python train.py --n_layer=13 --d_shared_expert=704 --activation="squared_relu" --router_score="softmax" --routed_scale=1.0 --balance_loss=0.000187 --init_std_router=0.00662 --lr_router=0.000492 --norm_eps=1e-05 --lr=0.000681 --batch_tokens=[65536, 131072, 262144] --train_tokens=1055000000 --steps=7177 --dataset="wikipedia_en"
Below are experts of layer 6 (counted from 0) of a mixture-of-experts language model. Rows are named router (the router's row for the expert), down (a neuron's output weights, with its number) and show model dimensions 384-447. Each number is 128 + 32 x the weight over its row's rms, rounded and kept within 0 to 255. Numbers have three digits each.
Before each expert's rows: a language model's description of what the expert responds to. This comes from a sample of Wikipedia text that the model never trained on.

# expert 14
It responds to: Auxiliary verbs after subjects
router:145097133081171097144092159141197157117113092088120192127094112134152132200118130158132139130161142129132154126217117122120116076160141128086112127114142146119111138189133123161100084143188175
down0:134135157065140102106110120124136161084135151137190099154121162068117084152098123132143117120095097147129178133103140172172147138119161178146111139098154089094106115172074109146092107160164195
down1:099154148109153143095125109092160129119190129118144189141127166120126125156122148142150145113117096098164108119117109169064157158123137131106091114100108106140146161127105190147126098146155140
down2:182167141138165109089159171112181132132088146115129126172119194079115201159126097136092078118142115093098146170164095039123140147137125101159148137127137095115105148136153152146103138078147113
down3:184116120137125111152120174116136137128180116098047111183098109152115112156126091132104128132104087155146160130142116104121134122152100121117129140114156157120126087198167143134080141144093128
down4:076112180124121086117084066114186095165144109170074120095078150127115088114120165123144175155044120151075097116097106097152148197121114173129147114069114153093184150094119157105083095124156091
down5:079188097092129154169151097144131139142163120200130142129181137120145123097130131154129155108134139137066142079121117143135071108094131105132144159167120119123106149143093087120147117107075087

# expert 31
It responds to: Line breaks, sentence ends
router:163107078172114117186143152096137145172145178145087157119129161118107108166149180180064126167119117134093132144126144128103175108102114104094093166129138177125149100096164073189096159130195170
down0:155174153142170092113170094116122116183116109102159145090123085145189176134149134125147125160148094205156126153180099123169120049105099104124082142135159172126067110150205111106090171178117148
down1:099159150114100104162175126117142114120105144158103132186176152114114105130151132120109142165158159079113186129105109123143149180180167147134127147116124130142135196185149107101124027098108176
down2:132091099139165153140170125186129178150161093088236066101118113074172160119126110224111109134103147150131112137149091207127075103101118171107170135145087119085117159100140125131174159153063090
down3:101122192158133134131191133168138132109131156184052156122154064070132100103128109128099106098167093124137093133150119132154151177154170095119108123118104144160095119136097126141140153190101064
down4:148089159122139109085128158159097116090172169094139102163138087173104172081134085184154098144138139165140208141113135084113166123099058116103125035155074069122161185123178122109103093153096155
down5:156119137118111141110134078163103078134107121113153116149109066170122147033159131154090122166163186090121103118140076150148122125134134144140102131063094130108145131132131187160121106182140123

# expert 11
It responds to: As and word openers
router:139128118099103149129103115176069192175147144089117109106159088150118122117119172148091155117125175081096155118101151132126072178098084106161145181116113155201145192147114151148115109136124151
down0:056167124201153124122121093103163176068112117138149100114118129122176123146141105113132156094156177173129169108071092173135096137094171182100095143164154128160107149084101165078158093130130108
down1:136183142106094071141120172153093197122118111103153106165133103133079124106150182114167144114122109142195147101167146152161144128147183107111201111134180103066124115109184204128123130103208104
down2:153133127077133132115152180093119167113174148108170134102104093122102091075120158132122153165163147150128115191103067121135134133095134074131093173149146107141128124139182131095097119090115098
down3:065184026116099134112193182088138139105158133184095155130128119108167154069161140135126158072091107165166097071043136127088144124147117059109137124067126191141132102135124103125114103157138139
down4:111153089146195154102125130119118193118152156149093090114129110160151116106157126104149109154146105128096091167118092106132143054128131164106080127054151127097189131130119106156070152066073072
down5:178129070172128145122163136139131112135101125120100138125082107129175134135124125129107091150097150084128138137141076136132118118174138080144082127150170139135089145080171091131098143122102168

# expert 15
It responds to: Word-final name endings
router:098173106076134110158112119090172070076083178168115164116133089111127121146147076150055091137132131111141130141097078102168140108115142164189109072149098137097099069174104125171133122074128070
down0:146128149116118139151113113164095138147153076132126115150149149105080132078060111104082137085120123186110101119108077147136174124115112137146087093170129093140132134145147105134065085142123121
down1:180107118134137069122132075182142103148172142130073106118158135120156135092101120149166155120131128177128076093146088162160146116118123120120141104103137188139114144121170090164111159111129087
down2:131140158153077178087109098137105137115114097111110116078107164117097120154140119109140109126091177128109170100170094156098120137157172145087079153108119112126167123219146118115108113107128184
down3:075152108165168126114127087115178102185092170183176125120113092144183122171168133110124160116112124116119138098107129154123121136120121112137092115095145111080108159098152155086145108102113150
down4:121154130106148109126083134176126122088149125144112102121090091102107116050120059107150087093087074147107117172109050104157187176111133150160086126116196107146104117104120141167139126182104210
down5:130068143118063188102094083148139159097162126119170100133092104153179096194088185063079144111185052076117168131132128161138104147100150124067146107119145082117157128104144148108118151143120162

# expert 10
It responds to: Determiners before nouns
router:125134123151132111121116076103081093137151102201161119129098177167109114127118151136159097128156144156153070080093113176129080130125132105126135079128114132151177083136110130157108176138096143
down0:156108110160083139148146136158174189148093104134126118147093115091108135151104071160103128137112160137118151143058087087125088105099144162094159140107195127070111112122111098139087112206116116
down1:037127131109094108131179115097158130111075137154116147173101138149124141072089155115128109131151104143133133124112072111152169230064127095127097125127175137142073138114136136162084115075103167
down2:084124157120131166098107135161121094142157125154148126146079151071152113176122187097109150163106117148110088125089088072128187106161150120132129114127197219139161133119123070106120109090063149
down3:120111187155113157090160200065151160121144099058116088150153157150155084148113109106147155148135141150123106153115167196107153166100121107123173111082112159125115092150113149112078125197159122
down4:125139121125168152112136162152139141107143108132173115135136104087159128102133196133137149078049152065176116069113107115221126094093161105101071161136140077099127101101133154142106095064054159
down5:178174130125160118129115158165169105119103101077084135148064148152149146069075098161120089164115176118175086191130123145150090155093116147133072130110119112169097114197157154103166068141123085

# expert 13
It responds to: Final digits, place names
router:106142121067089163102107153135144150092167145103137089124122159181101121155084226118144173125124092141155171124089084124152144111053106117071107120103168144115162123106185172147076131122102140
down0:125113144155123140128097115157082091136127125122122185125090135059166123133088150174104109103120132135175111125083139110133151120130141107101156060089106101128153155083162101136108123104103127
down1:169111151129104107164115163156152113135118149138142120113123106137145142078137161237102159131053152159126179131140094082118136075131210094127094133097119114075152101141121133166151081179086142
down2:147121186128094114152102144113133144104151156208128153105085084125163078107101185093074110178100143132066101070118048084060124111135164124147146113172200172072148113164133130123114077115146082
down3:155135136129145141070113114168148200180093138096130111141160113156107135143114167151089094109058094164148107097149093131095146098163168128142050124144131085172074186126092118134140088138055150
down4:116106115114176149170141092120122140150138098161182075173136103131151155142030161101160188136167091110159160107161131140109179169106184140131176131109106151125065187146185151193125135146181167
down5:137087218086100163191091165109088092134138087093113187127140152116125117151116125123115158114134082165107131153102171096104121105115084160151128162134087049157115185177105120079163119065146139

# expert 25
It responds to: Conjunctions and subject pronouns
router:130072138114152118208132180116122129116131198111147157127073090135159110158159118161130104096142098145078185092130126073135126122098072081110117117178089143109101138114130072141158151138159116
down0:158066097143197114121131103101076096137145178096075075145121120183154105070138092145159061113117100145072124143126177123102152136121154134153121097096130093124092149141128179048113121125105112
down1:080121191083087118148098106191124129133183114123133103103102192083122150188134164100176146119131128096167124117147142120104123089133123152062126121127123166065147101092077122106143139055134104
down2:073101116099128148185163131123177160091081132143087109143082093124210123167122130094122132140109155133195185087124097118167141142110130050110165145136145138072175091081166138174177162158145085
down3:153150102131172122145120087155164113152127125138143130117104115122180088129128152152139135112161080147137189085145141176137087154117135139148154109129077104127144122121144095091111109083118133
down4:141119133101140118153161174119135102153182102172165148174110100100106104149150103142188093105135149180163209134147109081164131101098132193201088081137143142139155146129094130128096162088164152
down5:144080154124109032130142178179122125074137168136176137131109105163113120131100169104107139184181151072145172098186112136145127096109089093103126161139144075199131121078135107127130190173159083

# expert 8
It responds to: Word-final suffixes, technical
router:109154092124167121125165173117099104158137124125118114138155114105109141101120049097132129137095138104118062109093100145075125112164087162178161149181147154168173091085131107101144113128074136
down0:186027138125161171146095055130140151052116144138106093121119093104107154100102103141133099170100136135175104131160172088104115136120103126108102160169178129081141139174134117167159124175098090
down1:145181109094186120131158099119105154169137125182080115113134129155121165141184118159138070046118174190089090164088073130107061170072127176096157174097089157162171101124190109108084187167083139
down2:063103187161119081143144091085171134186146117120094114215128170146139155113116142073197112161112135113150103167153178117111118134116096164114121100109186105122121161117064110091142107126126187
down3:107111161097123151067137180177102147125143107170113133183107081154092123099135153085141125165136051148135155106214144078152122156114070129114158083100157086127099133124137140132124121152087135
down4:183100134163111110147135160103167192177140093073147143062083099130149068132147159124095163176125119124114177082114201111116147124190080083108117181154147095106096096101109100116106126122173175
down5:209153123112144146137092144068100155118128072059147132180189115101141094067102183144178076127069106136116163088136180111134107123086084177129182137105162146153139180135142148191096133120171161

# expert 9
It responds to: Numbers in formulas, tables
router:109081067136143059147094161122150112119134077094179156075108148167125088150111138114124136091097148132131102137130146122143120106107110136177140161124141122099188129115089172092128159143106170
down0:106072146080153141158105140158087107186101147165096145118136066111113112084053185193117116099152142143150177077143189133132108117147128107159111071140085195108118136113168091063061138141106191
down1:157103163192105109100159159135134072112143198141122142154072134124142134099128143092115155093079152142132142102149171066092136117138140130145172131111123107126132103130170145081115157115064111
down2:109186159110082109095102148137110162159119087070123062155151118108140123151136143110169164098157122091131085134151142104170168115130131117130186130184116177136105136114190150130131103089114079
down3:183105112122179092104157101169122116126130135118094175144151115098158132134162157163148129195147125157093124182175105100161116103110094135158094105112173168195133131117091169201106131101107132
down4:132100187149114159147112121159095190088137109109170152143130130164153106131100118162145126175140180142194131245117092167117091107138105103089122126134083135159131128148097095070135124140161064
down5:113097120092131095155115091168139179077102182118076123142149124103120137132031155158120125141161131090180130151025140102153131138123121123129139207121141147203170151162146105136113087115078175

# expert 12
It responds to: First names, apostrophes
router:112179132139116084173087139149130113125089145085108136167171070162111125132141093130099106169210121199173154130185130124099179143103169214144087124091119098152125114113117133157174125090137072
down0:103142153090189145112184124138159075047123159095061146148136164171110202130087126102159131137073064105139121152118077135120112127130173150156140127119169070125122083128095129188142186130117099
down1:145131076125142158132150168112114074127107179116142094133140158185126119177127144127223131123113111117151113167123157156143157149161165133130072097121160180130143153148090139158088083106208136
down2:156130078132132154160110144171158174125043062134153140139159186123153152142043143157065126151102207159083103163129105211155111129135098174159076117143090111118150087101152117119160121141087181
down3:090146166121174157083112121091117164181092110144081133133076112120080145133086122135162125114126172148078070125099114141155137129102114121155126125132147119112077084085133091124142187129166153
down4:142132127107092082159104199082132115117122138087085074076160128154083125063197145110183108076198089080166087103067081133180098155119164131105157105106141106091094108149134156175125131120088106
down5:058088082099143096100124133181161191149137101169083134128117126081102102107102090093138129147087084133158084125091177130171142127140132108131103070117130165079110098098062079167170096163131186

# expert 26
It responds to: Inner word fragments
router:141130129203180081099168108143124145208091122105145105146187145171066104167086161150118188120164150079107120161111157168111192120072145097103096120162127127117156162107202083083077142110151133
down0:106050089136123117142125174144116121109058109136164082132147122151151142123115109092151148096150139085150113112095134138172165141140166122115146139132113160155081179112127138124123130113113091
down1:156171084118072108135134118135105130113059136140055149136166115114149105150133141142186187151138087117130123077182115153041114152115122125117076094136177165092085142139134107120045107202117120
down2:122176143093076142104087175099090139110138104149173129178115149111131086087135114150092142152132155102154089147127118076132118109110155177137102140134128164068100145096138110118127131067160133
down3:144171137155150158112115127138168146166171142128103123122089108172155087151136165129089165113243124151095078137132158125097188189118193179084148111122153168068074138129114114168070123132132124
down4:151088109079147173112112097084179157150171149143174157070159130132101080101126171095122184098127116162114146154148134108173124188096125099142107147105132174204115101143102117119139155136113173
down5:174139140138104149167065151095135152107097156076157081121128039043172165045122117143161121127154090152188174111130151098144157143171099070159110113135152119160096169065139147149128123092087112

# expert 0
It responds to: Table and section headers
router:135099174153122126136166104127125141161160068137100079161121150101187114129127148118195205123118179142111070104189120060101069111170184109106167151055101097175136153167111166080132179109144126
down0:086128184178100037106176111138163146085148102180091112171146095082117092151092160117086133191164064113111122084175146133106136123122154172062121160126142117102174056139099119103093148124101146
down1:101129078067170153137155099090090151154156063131131154141172083116070099134119173083125178131130179127129145112128160120125101181044096163149126112142172122097185157087125077048091134134091102
down2:125109131117115146133131040113149101107129077144104144177131123172120067135145122141113133136110123121121135134105169169143138188137104125113120091124114161126165145126117156148100128136161117
down3:087121132146118118102091148146138101152116070141140154152135123185122198130087138102185083149093115115073114142146094121102131175169171121157078143137110076087103089160162169170128135075127102
down4:085127088099086110098173114129135130095094107112113109097139154121134131168141118153091064123106172136172151132106071122103129133119122214052174101110157117135167120096200129098097104120127120
down5:117096085093145133183159128120096113148144090134149044124141168146129144117062107137115162102142174081127098170121122118107162094064188122110131116093161138157090171115151083141115111134132079